Weights of a small mixture-of-experts language model, trained from scratch on English Wikipedia: a softmax router.
Below are experts of layer 4 (counted from 0) of a mixture-of-experts language model. Rows are named gate (a neuron's input weights, with its number), up (a neuron's input weights, with its number) and show model dimensions 0-127. Each number is 128 + 24 x the weight over its row's rms, rounded and kept within 0 to 255.
Before each expert's rows: a language model's description of what the expert responds to. This comes from a sample of Wikipedia text that the model never trained on.

# expert 40
Table header cells
gate0 [119  96 137 141 130 117 137 113 133 202 100 167 127 114 141 126 117 123 101 122 134 142 196 127 148 129 161 150 116 120 128 169 121 136 180 100 137 148  96 142 117 123 145  99 120 130 128 176 144 163 117 163 151 104 126 127 149 112 147 107  81 159 145 175 138 131 107 131 119 180 129 152  93 109 144 155 105 132 165 146 125 102 141 135 123 114 175 147 129 124 104 119 119 152 107 127 165 102 126 154 113  64 127 104 155 139 109 127 111 121  83 154 138 128 166 162 119  78 106 112 138 131  92  89  84 126 147 187]
up0 [116  91 135 125 109 123 132 141 102 172 103 161 142 124 165 106 146 152  98 114 128 118 147 143 195 139 142 126 122 124 144 143 115 107 154 113 156 154 113 106 111 153 112 105 132 120 145 200 120 152 139 116 129 143 127 126 122 130 128 105 111 115  96 159 130 154 154 110 104 157 172 160 129 134 108 152  99 137 155 138 148 143 156 112 109 123 172 183 121 123 162 112 105 139  93 180 157  95 119 141  98  75 148 121 150 101  86 123 136 133 139 105 147 126 192 144 110 101  93  43 131 110 103 135  94 125 132 143]

# expert 17
Military-historical nouns, plurals
gate2 [181 111 131 126 112 146 138  95 190  63 176 124  77 110 140 133 127 116 131  79 100 125 132 159  99 138 133 138 145  99 127 120 136 175  87 140  86  84  88 155 164 144 134 173 114 113 148 101 101 112  79 131 102 160 131 108  82 113 139 135 122  93 171 138 124 172 181 154 103 143  99 137 157 153 142 123 164 127 155 105 110  98 117 119  97 165  88  85 145 115 149 107 163 148 137 169 148  93 115 129 111 144 133 156 114 105 103 150 129 142 131 161 118 116 129 141 128 120 116 184 166 141 114 154 131 149 106 123]
up2 [134 102 117 150  71 132 152 108 136  60 155 127  84 144 138 147 123 152 118  80 128 108 158 123  70 133 137 129 133 109 158 148  84 109  93  99 119 119 100 154 149 131 148 137 120 126 115 104 112 139 132 190  97 102 109 124 144 152 109 179 112 144 133 158 139 115 155 115 123 147 128 117 151 130 135 115 162 122 169 144 137 132 110 128 141 107  65  96 105 142 137 134 124 137 165 136 168 135 115 142 114 108 149 174  84 131  94 136 162 112 143 143 146 154 105 150 113 134 150 125 149 107  93 183  99 151 104 113]

# expert 42
Determiners and modifiers
gate1 [120 136 124 130 137 134 135  94  94 130 137  83 130 138 114 140 123 139 100 158 158 128 165 129 169 121 125  97 126 149 152 120 123 129 129 142 142 114 124 114  98 126 121 144 143  91 115 154 109 136  53 166 136  90 114 104  67 104 110 137  88 127 177 107 131  58 127 153 149 142 118 130 135 105 115 123 144 167 137 133 131 102 116 139 158 141  77 134 136 103 150  91 124 105 136 114 105 106 127 138 142 113 138 107 107  98  92 108 150 127  93 141 129  96 141 146 132 155 128 195 157 163  88 116 157 157 137 126]
up1 [131 123 132 142 141 154 136 107  74 133 149 116 121 127 138 176 116 120 124 162 131 139 174 105 136 139 119 101 129 134 133 121 132 158 112 124 153 128 113 116 113 140 161 117 143 105 100 160  94 131  78 138 141  73 148  74  96  93 132 157  79 119 173 105 138  71 107 168 160 120 131 137 142 119 110 130 117 148 140 134 114 117 107 127 173 127  95 101 136 126 120 147 111 146 132 123 116 109 119 143 175 107 164 101 128 107  97 146 144 129 104 148 147 108 131 144 115 164  82 206 156 148 102 113 118 173 125  99]

# expert 29
Quotes, brackets, math symbols
gate0 [120  69 130 158 146  78 127  86  81 114 151 173 113 139 106 150 100 152 110 109 165 102 166 119  84 153 135 119 164 124 105 131 177 161 129 111 139 114 103 124 141 121 135 126 107 129 144 140 124 109 105 108 141 138  98 108 141 111 121 133 155 125 110 175 128 126 104 140  81 115 152 132 126 139 144  92 142 126 111 134 127 125 140 121 120 167 155 103 112 162 153 131 141  94 131 197 220 169  94  96 166 134 136 122 104 127 131 124 143  65 106 146 160 129  89 134 143 188  96 131 102 118  96 111 161 142 115 145]
up0 [107 100 138 109 137  77 155 122  88 156 141 160 122 135 105 107 138 124 126 148 123 110 167 121 101 110 136 114 183 113  74 116 186 149 143 127 124 139 125 118 122 123 140  95 131 132 144 135 132 112 110 103 110 133 153  95 118 129 106 122 163 113 155 146 120 128  98 150 110 141 118 143 135  84 131 108 120 126  97 128 117 153 149 132 143 179 141 112 104 178 152 123 148 108 136 167 238 183 115 121 175 106 127 118 128 118 133 134 137 136 125 163 147 115  71  88 125 156 141  89  84 134 120 100 163 126 121 164]

# expert 43
Infobox field colons
gate0 [170 145 150 138 117 169 148 147 156 128 127 110 128 131  83 132 142  92 104 105 154 105 142 119 145 177 133 126  95 140 144 179  82 130 115 147 126 155 111 156 110 127 125 155 116 150 163 113 109 124 123 128 139 144 125 104 174  94 118 131 139 164  91 146 151 109 110  96 139 151 116 128 134 142 112 175 151 150 113 142 158 125 100 117  96 112 121  86 137 145 117 110 156 103 111 135 117 173 133 146 128 122 155 145 114  92 123  86 127 149 161 157 158 118 131 117 124 147 112  98  80  90 108 126 117 150 141 152]
up0 [171 153 173 146 139 154 118 163 171 151 130 106 132 129 106 167 157  87 124 131 140 101 131  97 139 169 146 116 102 154 131 142 107 177 103 132 134 133 121 144 127 107  97 175  96 146 141 128 104 111 108 136 119 157 142 101 118 136 113 164 132 126  95 120 150 119 140 109 115 162 118 128 142 167 115 138 133  97 124 132 137  98 116 105  71 111 126 107 140 152 112 114 155  92 135 115 120 177 165 136 117 148  96 156 125  69 102  88 147 150 150 148 142  96 122 112  78 137 101 127  88 123  98 145  94 126 169 156]

# expert 41
Name syllables
gate0 [150  98 139 141 125 116 143 110 113 129  98  86 148 142 143  92 150 111 106 125 127  70 192 121 120 142 100 108 135 152 140  92 115 153 142 108 135 143 100 107 124 136 104 158 132 125 106  94 125 103 141 149 134 137 149 121 131 110  90 171 146 130 139 117 151 156 183 108 122 170 121 121 105 128 102 164 131 113 134 195 138 160 119  75 132 147 120 109 130 115 119 117 121 171 110 101 130 148 124 147  87 167 186 136  93 158 108 118 136 129 142 160 138 113 158  84 135 143 112 134 119 131 102 162 152 114 148 124]
up0 [163 128 113 125 155 145 101 130 140 167 106  79 136 166 112 144 156 135 138 114  89  87 124 137 130 155 109 150 138 165 127  96 132 143 130 114 135 148 106  78 108 125 129 136 121 142 105 137 124 136  73 129 134 140 143 125 114 115 125 158 132 147  77 135 143 166 137 124 114 142 127 132  98 131 122 212 135 137 108 166 104 162 118 110 133 120 106 149 149 131 137  93 117 177 109 114 129 155 163 152  80 133 163 150 128 190 121 176 104 114 148 145 118 127 164 107 101 125  86 124 161 135 125 128 117 135 135 107]

# expert 21
Sentence-ending punctuation
gate0 [121 142 132 161 148 126 134 119 171 102 103 129 141  82 128 150 127 133 153 145 142 146 135 160 127 118 108 100 145 104 137  99 140 109 141 115 130 121 175 139 174 138 126 113 147 110 156 150 138 148 154 120 171  93 154 130 123 119 132 114 139  70  99 105 100 124 110 141 146 137 147 112 127  78 137 103 131  77 139 151 109 115 122 142 150 120 141 126 115 133 129 156 117 134 166 142  66 153 149 157  84 143 138 119 132 106 186 130 107 150 110 105 121  96 141 160  32 113 132 220 195  97 142  87 162 145 129 152]
up0 [151 126 114 144 120 137 137 110 151 113 127 152 150  94 120 158 105 148 193 151 145 123  97 153 137 128 143 108 108 103 129  92 124 117 127  97 136  78 113  86 102 124 112 105 118  97 102 148 108 139 153 120 151 109 124 120 128 106  88  85 120 133 110 124 155 113 118 131 142 100 134 123 150 151 165 135 134 101 142 161 152 137 176 149 104 123 149 113 155 137 171 160  76 148 186 134  91 126 153 108  91  87 137 123 111  96 145 156 147  89 142 100 120 114 111 127 102 150 133 150 147 118 164 141 130  82 122 144]

# expert 20
Section and field headings
gate0 [157 120 199 130  88  93 136 150 111 176 133 127 109 104 125 106 113 144 142 125 133 132 105  94 134 111 198 158 114 148 120 127 134 151 111 140 102 138 132 112 136 136 116 122 114 100 107  84 174 149 122 111  99 125 101 139 131  81  99 170 135 157 116 136 135 137  89  75  94 131 139 178 129 135 147 150 134 143 106 107 121 173 133 141 151 138 126 129 127 154 150 113 121 144 150 125 142 156 147 136 110 158 118 132 141 136 148 114 132 140  97 134 118 147 169  78 123 143 171 137 113 158 127 145 155 134 163  94]
up0 [166 121 148 105  91  85 156 147 114 159 146 140  92 130 113 118 123 145 115 127 131 128  91 128 154 126 153 124  99 153 140 112 143 141  97 143  87 114 138 127 183 123 153 128 124 138 152  68 139 171 131 136 125 140 100 146 119 133  86 173 134 171 121 138  96 127  88  88 103 123 128 114 109 124 146 108 135 152 108 124  97 169 145 125 129 147 136  97 114 155 145  71 155 161 157 156 128 140 156 122 102 111 116 126 124 100 154 101 121 150 119 160  83 148 131 133 129 144 150 141 127 177 119 144 140 129 132  72]

# expert 10
Capital letter fragments
gate0 [106  86 125 127 113 116 122 123 109 157 129  94  88 113 190  95 139 155  94 181 153 117 163 190 115 122 103 129 151  97 163 188 158 122 105  89 109 157 114 130  83 146 130 122 148 117 169  88 120 115  84 120 116 164 136 125 142  92 150 113  96 154 122 110 131 135 126 109 136 140 118 112 145 140 131 185 127 106 151 105 151 164 153  90  89 169 110 133 147 124 141 133 126 111  95 159 132 135  91 153 123  81 133 107 108 122 175 123 132 138 175 139 156 137 128 142 153  81  92 126  76 124 107 132 154 160 107 158]
up0 [ 87  77 116  96  90 129 120 121 105 145 120  99  92 112 165 158 146 146 110 173 146 105 166 147 104 116 137 115 154 105 151 191 161 124 105 111 129 137  92 154 116 118 125 125 146 103 165 108 131  79 100 136 109 141 134 122 135  79 177 128 118 140  81 103 139 115 142 111 120 146  65 116 140 141 173 188 138 126 136 122 140 172 157 104 105 162 102 120 147 154 150 122 140 142 126 146 128 110 144 132 111  89 149  82  96 135 151  93 151 129 179 157 142 117 134 154 125  76 120 152  96 117  94 154 142 130 129 154]

# expert 12
Romanized syllables and CJK bytes
gate0 [159  92 116 153 113  80 131 123 156 116 145 103 140 145 137 173  93 139 151 107 128 139 113 201 155  82 153 126 134 114 149 144 146 147 184  75 134 123 103 122 105 132 100  95 131 151 145 127 139 145 180 140 169 123 116 125 111  91 136  80 130 171 136 145 123 146 136 141 165 135 142  82 171 142 140 147  81 115 103 148 116 120 192  86 134 159 101  98  99 145 134 137 131 137  89  97 101  97 149 122 138 115 153 133  90 112 124  92 133  99 139 145 115 159 165 125  94 114 153 117 110 106 119 151 111 116 162 179]
up0 [182 149 131 167 104 106 138  97 169 106 111 117 142 150 138 180 114 137 107 136 124 113 157 164 117 100 160 113 116  78 137 147 169 114 171 126 119 103  68 122 139 126 146 140 126 111 121 121 157 116 167 168 179 122  75 173  96 139 150  96 157 133 128 110 135 130 137 163 145 169 141 118 173 109 117 147  98 104 121 105 139 112 103  95 146 125 142  76 136 136 141 117  91 148 136 160 117  94 148 133 124 152 153 146 124 123 128 106 129  86 122 126  78 134 183 154 129 121 136 166 131 125 113 137 137 121 161 139]

# expert 13
Foreign name syllables
gate0 [111 139 152 127 158 127 146 106 152 141 179 126 116 123  81 112 118 115 143 105  87 140 156 134 123 141 130 140  81 106 127 121 118 117 146  98 150 113 127 143 129 134 146 159  94 136 125  89  98 104 125 183 181  54 146 135  92 136  86 159  82  89 142 100 173 130 104 129 147 142 144 153 163 123 118 137 121 126 124 120 144 120  93 125 103  84 111 145 158 123 152 115 142 127 101 103 107 136 141 135 142 125 126 164 164 114 110 160 128 124 119 144 124 104 154 114  93 102 112 144 107 139 135 129  88 105 139 120]
up0 [110 167 125 107 136 174 138 106 162 109 199 108 159  97  74 151 123 114 152 100 128 126 155  91 133  96 146 146  89  55 142 161 131 115 139  93 132 119 132 148 172  94 145 121  92 152 125 111 108  77 133 159 135  57 151 151  97 145 138 115 128 110  97 103 157 115  90 119 146 103 142 156 116 147 113 110 134 135 134 135 138 128  95 109 118  94 113 133 129 111 145 132 125 142 118 126 101 130  97 144 169 128  99 187 179 108 107 165 124 108 122 138 141 133 164 115 127 120 111 150 117 126 111 122  71  96 129 120]

# expert 16
List separators
gate1 [121 124 136 109 151 136 120 139 156 137 111 117 135 141 129 135 140 123 132 132 120 105 104 142 146 103 157 143 149 142 125 135 143 113 124 116 111  99 118 157 107 157 104 147 167 107 159 162 128 100 113 145 123 128 130 109  93  98 159  74  89 110 116 129 118 131 125 114 146 158 109 149 112 134 125 124  98 149  93 155  93 119 140 130  98 153 110  81 109 108 167 114 111 118 128 104 125 141 121  77 139  95 119 183 156  74 210 107 140  93 145 122 107 129 150 128  98  77 136 136 145 124 108  95 139 115  74 133]
up1 [110 127 138 126 153 140 100 145 188  78  97 109 101 154 157 125 144 118 116 145 130 101 102  73  77 120 138 127 136 132 126  98 123 131 143 135 125  89 139 121 118 168 110 128 187 100 149 128  97  91 151 168 123 106 100 146  86  96 137 122 158 119 118  95 127 127 122 118 156 177 125 127 128 106 160  99 148 143  81 184 112 121 129 140 132 149 101  88 137 128 136 145 103  96  92 118 145 137 136 114 160 116 133 168 165 103 209 133  98 118 134 139 121 138 107  96 104 124 108 148  93 135  99  96 168 124 129 161]

# expert 1
Infobox field colons, suffixes
gate2 [126 151 131 145 115  97 119 123 162 179 117 158 151  86 130 111 135  94 131 119  87 157 117 177 152 131 106 139 169 116 116 156 150  74 146 126 106 110 143 148 143 148 175 162 126 165 107  89 127 113  81  80 121 116 180 111 134 147 116 104  66 114 139 127 156 111 118 137 133 149 162  84 171 106 149 125 147 134 132 152 183 159 120 134 172 171 107 146 147 150 134 151 137  90 129 128 149 146 143  93 120  93 157 102 149 144 142 160 141 105 101 135 131 110 167 132 105 131 130  55 119 133 133 102 158 157 106 104]
up2 [137 137 151 143 119 104 117 132 143 170 146 136 134 107 158  93 133 119 142 122  89 173 128 171 178 124 110 115 145  86 137 145 147  71 141 121 129  87 142 160 164 166 178 126 106 167 142 109 134  98  76 119 125 144 126 116 154 111 132  63  88 105 145 131 126 114 102 142 129 141 175 110 118  92 135 135 170 133 136 137 208 166 106 149 132 157 113 129 171 138 153 116 143  91  98 137 148 142 131 111 104  92 133 107 120 149 151 190 123  81 148 113  97 110 134 143 109  93 132 106 127 100 141 115 170 134 135 129]

# expert 25
Hyphens, line breaks, co-
gate0 [144 161  81 101 133 153 140 108 113  95 160 111 100 141 156 108 144 138 108 128 165 124 154 100 121 159 134 144 112 104 119 142 137 155 130 128 141 125 150 141 123 144 155 113 133 157 137  98 155 120 128 137 113 150 153 117 122 159 112  60 142 122 131 164 162 116 101 145  89 108 133 128 132 160 137 125 117 175 123 105 153 120 128 105 122 109 168 133 125 150 108 124 137 119 108  99 120 150 172 141 113 104 148 140 155 131 111 121 144 107 136 127  93  87  98 137 114 153 156  98 146 139 134 129 161 139 172 135]
up0 [127 142 114 126 131 150 137 109 103 102 153 100  96 160 134 119 122 142 133 118 139 140 158 115 108 159 104 143 113  83 153 148 133 147 130 106 123 112 147 139 124 144 170 133 119 115 155 107 141 144 124 127 118 171 139 108  88 152 128  66 153 138 136 162 155 141 133 151  81 134 115 132 153 135 146  80 116 169 110 120 153 141 112 122 141 107 179 129 137 123 124 112 150 108 120 113 125 113 129 168  89  64 105 115 154 144  88 157 134 103 121 145  77 112  95 109 138 142 155 127 142 140 144 118 146 130 171 157]

# expert 6
Common function words
gate1 [102 142 112 120 134 149 151 135 137  85 101 153 116 120 152 115 149 184  79  94  99 124 150 123 132 152 152 135 133 161 125 125 190 116 143 112 124  93 121 129 129 121 103 159 172 142  95 109 172 168 186 161 129 128 121 111 102 111 121 144 114 114 106 190 125 116 123 131 159 134 104  94 122 154 126 127  85 121 114  90 121 125 133 123  99 103 166 106 168 129 120 156 141 124 112 132  98 125 117 121 105 143 175 117 126 109 143 139 146 156  74 105 159 162 122 136 124 155 124 146 181 114 165 132 143 122 119 142]
up1 [101 161 134 146 123 135 133 126 147  91 164 144 139 116 128 142 110 157 110  96 102 128 139 156  83 163 138 124 160 129 140 115 193 123 180 116 162 119  87 139 143 134 124 145 162 168 133 117 144 164 166 125 165 125 137 138  76 110  95 178 130 149 150 162  79 133 130 107 135 111  93 108 116 157 138 155 146  96 108 107 110 117 127 145  86 135 156 130 124 129 135 137 136 150  88 116 128 119  99 130 151 142 148 143 115 140  87 128 166 160 137 127 131 159 109 139 111 126 150 128 159 128 156  95 162  97 110 133]

# expert 32
Prepositions and conjunctions
gate1 [117 134 156  92 125 131 131 127 105 113 151 134 112 128 123 147 126  57 139 155 118 135 113 158 127 129 143 139 123 144 116 149 129 138 127 133 132 112 110 127 131 147 130 170  86 113 139 153 133 143 138 175  98 155 174 120  90  84 144 121  88  96 118 147 116  96 120 154 129  97  92 130 132 108 119 114  73 115 123 130 120 150 112 109 141 137 149 138 119 152 102 166 128 119  99 108  93 137 168 131 102 106 112  91 110 156 145 140  71 138 168  80  87 119 124 170 172 141 132 185 115 133 165 116 108 145 124 114]
up1 [120 130 152  88 128 118 131 136 105 115 130 141 124 164 157 168 112  94 164 128 123 124 139 167 129 123  96 118 103 132 108 174 101 124 108 108 117 122 139 141 120 154 135 172 131 116  97 160 105 145 169 162 116 182 168 143  86 128 138 160  84  92 108 140 125 133 121 117 115 106 100  99 126  98 122 140 101 105 124 151 104 120  89  93 153 144 129 132 119 159 132 144 122 128  85 103 118 136 152 118  96 116 137  56  96 138 142 124 112 113 156 108  97 183 154 140  94 154 160 241 170 145 135 117 118 160 105 134]

# expert 45
List dashes, capitals
gate0 [135  95 166 140 107 111 137 126 151 136 121 154 156 117 116 150 130 111 122 124 139 141 131  99 133 116 111 126 138 174  92 129 159 182 163 108 197 136 146 126 134 135 151 121 128 134 131 126 133 134 130 169 147 133 105 129  62 149 134 194  84 117 142 147 113  97 134 120  92 104 122  92 113 144 112 172 126 131 148  98 120 164 119 122 115  70 118 142 164 144 116 123 141 123 161 103 113 102 133 147 147 136 182 112 141 129 141 150 110 132  96 120 103 136 148 105 146 121 129 120 149 123  41 116 136 147 138 137]
up0 [129 123 131 130 131 115 132 126 137 109 109 136 178 114 103 141 127  96 141 120 125 149 136 115 114 107  99  98 124 130  94 149 143 174 148  89 171 149 115 143 125 121 158 152 138 138 129 118 169 146 121 173 133  98 113 140  80 105  83 168 118 121 147 161 121 125 112 114 115 114 135  93 131 114 128 145 149 133 125 104 137 116 102 133 159  77 134 129 142 167 128 104 123 140 189 103 115 120 122 143 177 164 183 112 137 136 145 157 101 106  85 113  87  94 133  78 144 114  86  62 115 116  82 161 120 138 137 116]